Experts of a small language model.
Size: 14 layers, width 512, vocabulary 32682, 112M parameters.
Experts: 6 picks a token, a softmax router.
Training: a variant of SOAP for the experts, 651M tokens, 4970 steps.
Below are experts of layer 8 (counted from 0) of a mixture-of-experts language model. Rows are named down (a neuron's output weights, with its number) and show model dimensions 256-383. Each number is 128 + 32 x the weight over its row's rms, rounded and kept within 0 to 255. Numbers have three digits each.
Before each expert's rows: "comes before" lists some tokens at least twice as common just after its tokens as in all text; "raises" lists some tokens whose logits its average output raises strongly, later layers aside. This comes from a sample of Wikipedia text that the model never trained on. Tokens count by the router's weight.

# expert 31
comes before: "0", "S", "9", "5", "8", "4"
raises: " (", " in", " \"", "1", " of", " to"
down0:106105090195153060119105144161150116112137171136079120173080200125144139082089113138136177120146125166100087121132107093168112097117128145117126119182096199151142144132101115125147103146098085083102155119136110107168149125188095024103104124102151057138129191119070179143121145105083155088097156097069157189134136153113064129162096151125071119123116130148135077159103134085111154186134
down1:126093130130068078133145150186124128164064145161160127121124089120132139130075139094147187125111122125157118167143162136148136131181155140144171157159133105116114153156124121068128137103098165105174125112130137131077137134159036193142159185102116112148138072162130132099152123096127102147121118112080123116115145143088145127136099175183121084133087126140118151127123115107150085124115

# expert 36
comes before: " a", " the", " was", " be", " an", " not"
raises: " the", " a", " an"
down0:111075146100145125118058189143134150134115066138075157158172162092110116179132099159095122099208170093138116157142153150135125170157143095129175175118100165092168148112159143157100152120094137127140120155178076121138089197134127061101139116167087078090082136105107173099133145074095120123128119115174143174162109118084080147128098103136180185156114113138167096102217066111153150145128
down1:123177162115167101102176133169150105172089142158117110124142138184102129165159103142130124164102177127149138139053070091167154107182131132156160100093143116161120116128149140207171091121183165154097171134124121070187139145096156178176127171109106103130103104160148162122134125130123130177173096103172102167121105132096150151162069126158161154110083114043134114115068109105102175123134

# expert 37
comes before: "1", "2", "born", "age", "R", "D"
raises: "2", "1", "now", "am", "t", "P"
down0:071089110134180126172131160179169125087085146134134107129150153109050113123078123108155150192127137120087140143112107175146047121145102096128070223125124164161162116065164135116136134161170136109096151128155126134074151128091047126110149140214091135130149104101096146100123188134149150104071148085131155074125132150207135122175144162096079138088076142107158102112146074138137077118159
down1:095091091174109120086127106108107106115105119158156159139101185083133134067119115191087121107104134179128134104177106165120177087177111103153134068150194116069117150118079151130120111146139167119067158163145120132112143155117121109143154106101118111182119118111123105172134136142143061152149137115130104140147099066130168134148191131164098109120131113132185067093175093136125150149142

# expert 11
comes before: "0", ".", "5", " m", "7", "6"
raises: " to", ".", " in", "0", "2", "5"
down0:093123079127061134136173162101164128166094128118101133096145154142099119090191034128173163093152101144092193150122147227106153086092089147162123110144160096150134168093120071070159118122148137089146146146143172101097127078138081084108118085108058151071177143075153166149112109167157127150160121218139164128155173155088155095119101093052091057102136113134107184146178127172107131096118
down1:153114100096133131141150157103127069104126117080137123122107094154104179073084146093067152190137107153099127170122137095098152099072137149157033146112159141152153114062073112070141088147161182104090056106153131131064151147162116141147143100125149153153164078164094113141144175136110075095164145132137122158161103112121159093145155092185123101077118146120131202123118116116098111102139

# expert 61
comes before: " the", " a", " that", " his", " her", " their"
raises: " the", " a", " an", " their"
down0:158128117157183067112177149126137097152100111172128106112120130070155122102115107115107113115087122136159154124152102128084108191131136133160120183158074149118159161049150113142204109041129131097086177138186042111099135099049113109136178156130113112162096118122141090176166093100156158150123099167122067129174094125123145111093128129116127139100146103130134118152100104130122177148159
down1:179115127096165145098129107152137106146126083144145125104185141170139234135154134131136149087163099129173169082097155114083168147133103111111177057173152092137154155068112161093204124134134135100109089157159131146154194120134142136090091119136139124124146105133129112162130115142101219144086147156090133144155145192123084057128153139107124173133149138120108086095085113152097177106119

# expert 39
comes before: " of", ".", " to", " in", " for", " and"
raises: ".", " (", " |", ";", ")", ","
down0:138170167120164141130142172081164134077114139153150080157151158149133167110119106110109122093146148147162211092151090084143119103133171068121128141136129168107138116156149157122123144164165072123115077089157133117123198084167157105135133114074161164133117150112098210066123080145147126120093111137201123126117120063136129089126176099138130109125113098114116095115175104072087097148099
down1:139121140095133129097092100080171148107108078134148060154195171146101174139116126172183119163187128059087116076122006152179100104145148052138135131159160146066108169115129128133092137086113102097138149093157138129075150105171155157084138110144101122144115109129125164096118060062144125146159082139135102171104185093129152117066080156089094167131104126136097146143121109148157086147087

# expert 23
comes before: " ", "\n", " .", " −", " —", " +"
raises: "\n", "–", ".", "-", " –", " and"
down0:114089094164128138091115109125178161158147105115145098127168106107143102128114124130133115124163173107158131138146064066056160151170084124114060115096085115100176133146161128164152152176156128169179120171096112102113158190129077140126181147132165075119153152123083084131110127068112150119112079134161168099140101110128108109135063138166137105115153200147097120102116112103078121162103
down1:090061187109173173080124121137140118165143147141151095124044100184087165164166137096159167151170212147080173204035134163189156158137086096103147093182205113097110142174170138136127080170109166135134123187092085116150143140136182178179079127118092126164164148136120156155060153158149155135131102125120117144155185130145113145135125177139122083126144127160106114123148145126154151184166

# expert 15
comes before: " |", " ", "0", "9", "–", ":"
raises: "0", " of", " |", "1", " and", "2"
down0:135144122117140112080153138127148161163087116166154136143121123149192108162095127090151162103165114113147138123072159149129150112089131163160119111112155140141143113109167194188111100092158120099145164140090115152100157133203132129115136100133137191043109077128157152114173111161135119091108131164142110105154188121155089148138144193124067192143163154129087127128119164106091046063116
down1:109109124111141150080092125119155111151157103147136123095136133167142093143078123167128134114191128092178128180164127156104110122185081120106089102152074075160126142105150109165148104153173100169109121131133151138116115122158080066159205153142125137142178145246105110144114198108180158136173142124119127152146107139039115077101149170119160141121092157119112145133125195152101105143167

# expert 52
comes before: " the", " ", " a", " addition", " New", " which"
raises: " the", " ", " a", " order"
down0:138125157135088098127118128139081162134078151088160122160109142096114177143121156163116123116186108144138115112083125121143167117134124116075153098164148159121100215081064183179150134102108122187169193076118171107082128129093130156064186118165117110130042135139121145113113128109052103100094128105101152128179100094099106139147125112040162123120167131126207143108098163093120088115143
down1:162070189104102111147116094082157156047097111117159126123133169067132165147106119173085156099138163119140105154137142140089157117105168117171099083137117088155114176078120112111062145105137093149136133086090101129108160145142227077102119114074170126103154104135158119148127142105168154130133144077094107093157197176163162127102101098131074142129096165088122226136067161118128096066020

# expert 16
comes before: " and", " the", " he", " which", " but", " a"
raises: " the", " with", " as", " in", " a", " while"
down0:105067125148139101176139095118138201130127179160067129168087112232137110157089142128158140098133153152111164084083117154078188174115127063131109170065070143159131109150115127128114126105119130153145135113107142126190142172130091083132153125121121132113084150126086111105146195146126192171129136137121115102147203123087076144116172131104173120136157132124147140147176105183168181172111
down1:101118137069122176206153125155164157146142130131082149133061075167164112129110144135063136148138138143113130160119165179164142100130097128114174080084088168109093109143091161128105148205153114119146114058110218105139150070152110102146109113127126110114085101128121164101134197155064088151170161116137123102106154077160056115161081185137137093131107110139105202107091176167173117140098

# expert 8
comes before: " ", " \"", " Year", " Pos", " $", " Title"
raises: " ", " P", " the", " C", " A"
down0:159143089163147116111132171110106130116161136101133140140118060104110150118196145094135117091130182154123125157144137152144112185102086143120133120100145117145118137203108156149138112141141130121113152102078120085101183073111148135133125124125161115137080197126164167148119172104152139137112155167190123137144089083144067173084090178125153133123146157125080128095082142142112160139162
down1:121129133110121182136105131147095089147078129167141167165104106147132136161069115113141106166173132125126121055127196102098165167101059138128079134104073053069054149105111101145111125148112073113113118141109177184140136140098137140103153153156119127074096179187138132160131093125160121130126146104161121105140126140040124146122124190165161103082106110175145123101102111165164120137153

# expert 12
comes before: "1", "2", "9", "0", "8", "7"
raises: "1", "2", " ", "3", "9", "4"
down0:090166167119212080128133076094121071142164170116126157188123153133178093086151140167113211111146106160094123120156177138140110092133151094121197136104059136146155060098139163170121153168071077119163152091131085157120111138078128104120110111171152108120119133094170146110144095107122111190101056150109117187119065115183165137101028157104132194150149185211094140046183107123164189143099
down1:176181102113173111115119075162144119116132129177118137073093151117089128086171132118153091101164186152082106136148173135067077081129187119095140150152114082107166100162071154129133160152126108141125108166144146066151145128140094088129123141157143192138119143113105150097072122054116152163135115206131042157150155078160072083087141105151136188120182088081148142113118116098093165129116

# expert 56
comes before: " that", " the", " to", " in", " of", " for"
raises: " the", " its", " that", " a", " it", " his"
down0:153087146147138121125168160175115118151084162074144141130092108096093115100127157151121117100114108120146174121127068144156104161125204155151108159146105100111138173107119150121158073102108117100127126155116123112129108156172113087136154101103141085189152185124104082096065099124118087100119121109071163126110153148099079109111132159086100135146117123127085078126132117076152077070164
down1:193117155057195153130149189076099147113081084112092087149116161091162170093165118134105150129148108125154174188145128119134111061152191147111156050069153081120121094170148173131128183155084090105129146103101160110142146114102128103172176204127156118121150121099150153104109104119139135082154065086132149151131092155131131143159092123094105107135125144097140151086115121082137180198121

# expert 50
comes before: ",", ".", " |", " in", "%", " and"
raises: ",", " (", ".", " and", " in", " with"
down0:105117149080119102207120115156141097120127087125065159116115141169129155186145136086094129104098156017099137107113166102159155178114139126079132152143147169196216102137146088163147097100139120126136129148121090170125120143166117130167186073054106156111107072122132159137104145123081111133123126174143126147155103099077175094120180079107147118101128122118186074162091107164104094156190
down1:153154100149168084106088101223148129093049122070101095118106129131152093182131095076100113125085163128118104164125130118157132142130141129072157161170147134080124123120172146145153118153098155152129088130140141147114045181177182110133179165180158134141130100164137117087104147123116132174107113165165109110145113167088057060150108158105197179180127087160183142133143115189140117157092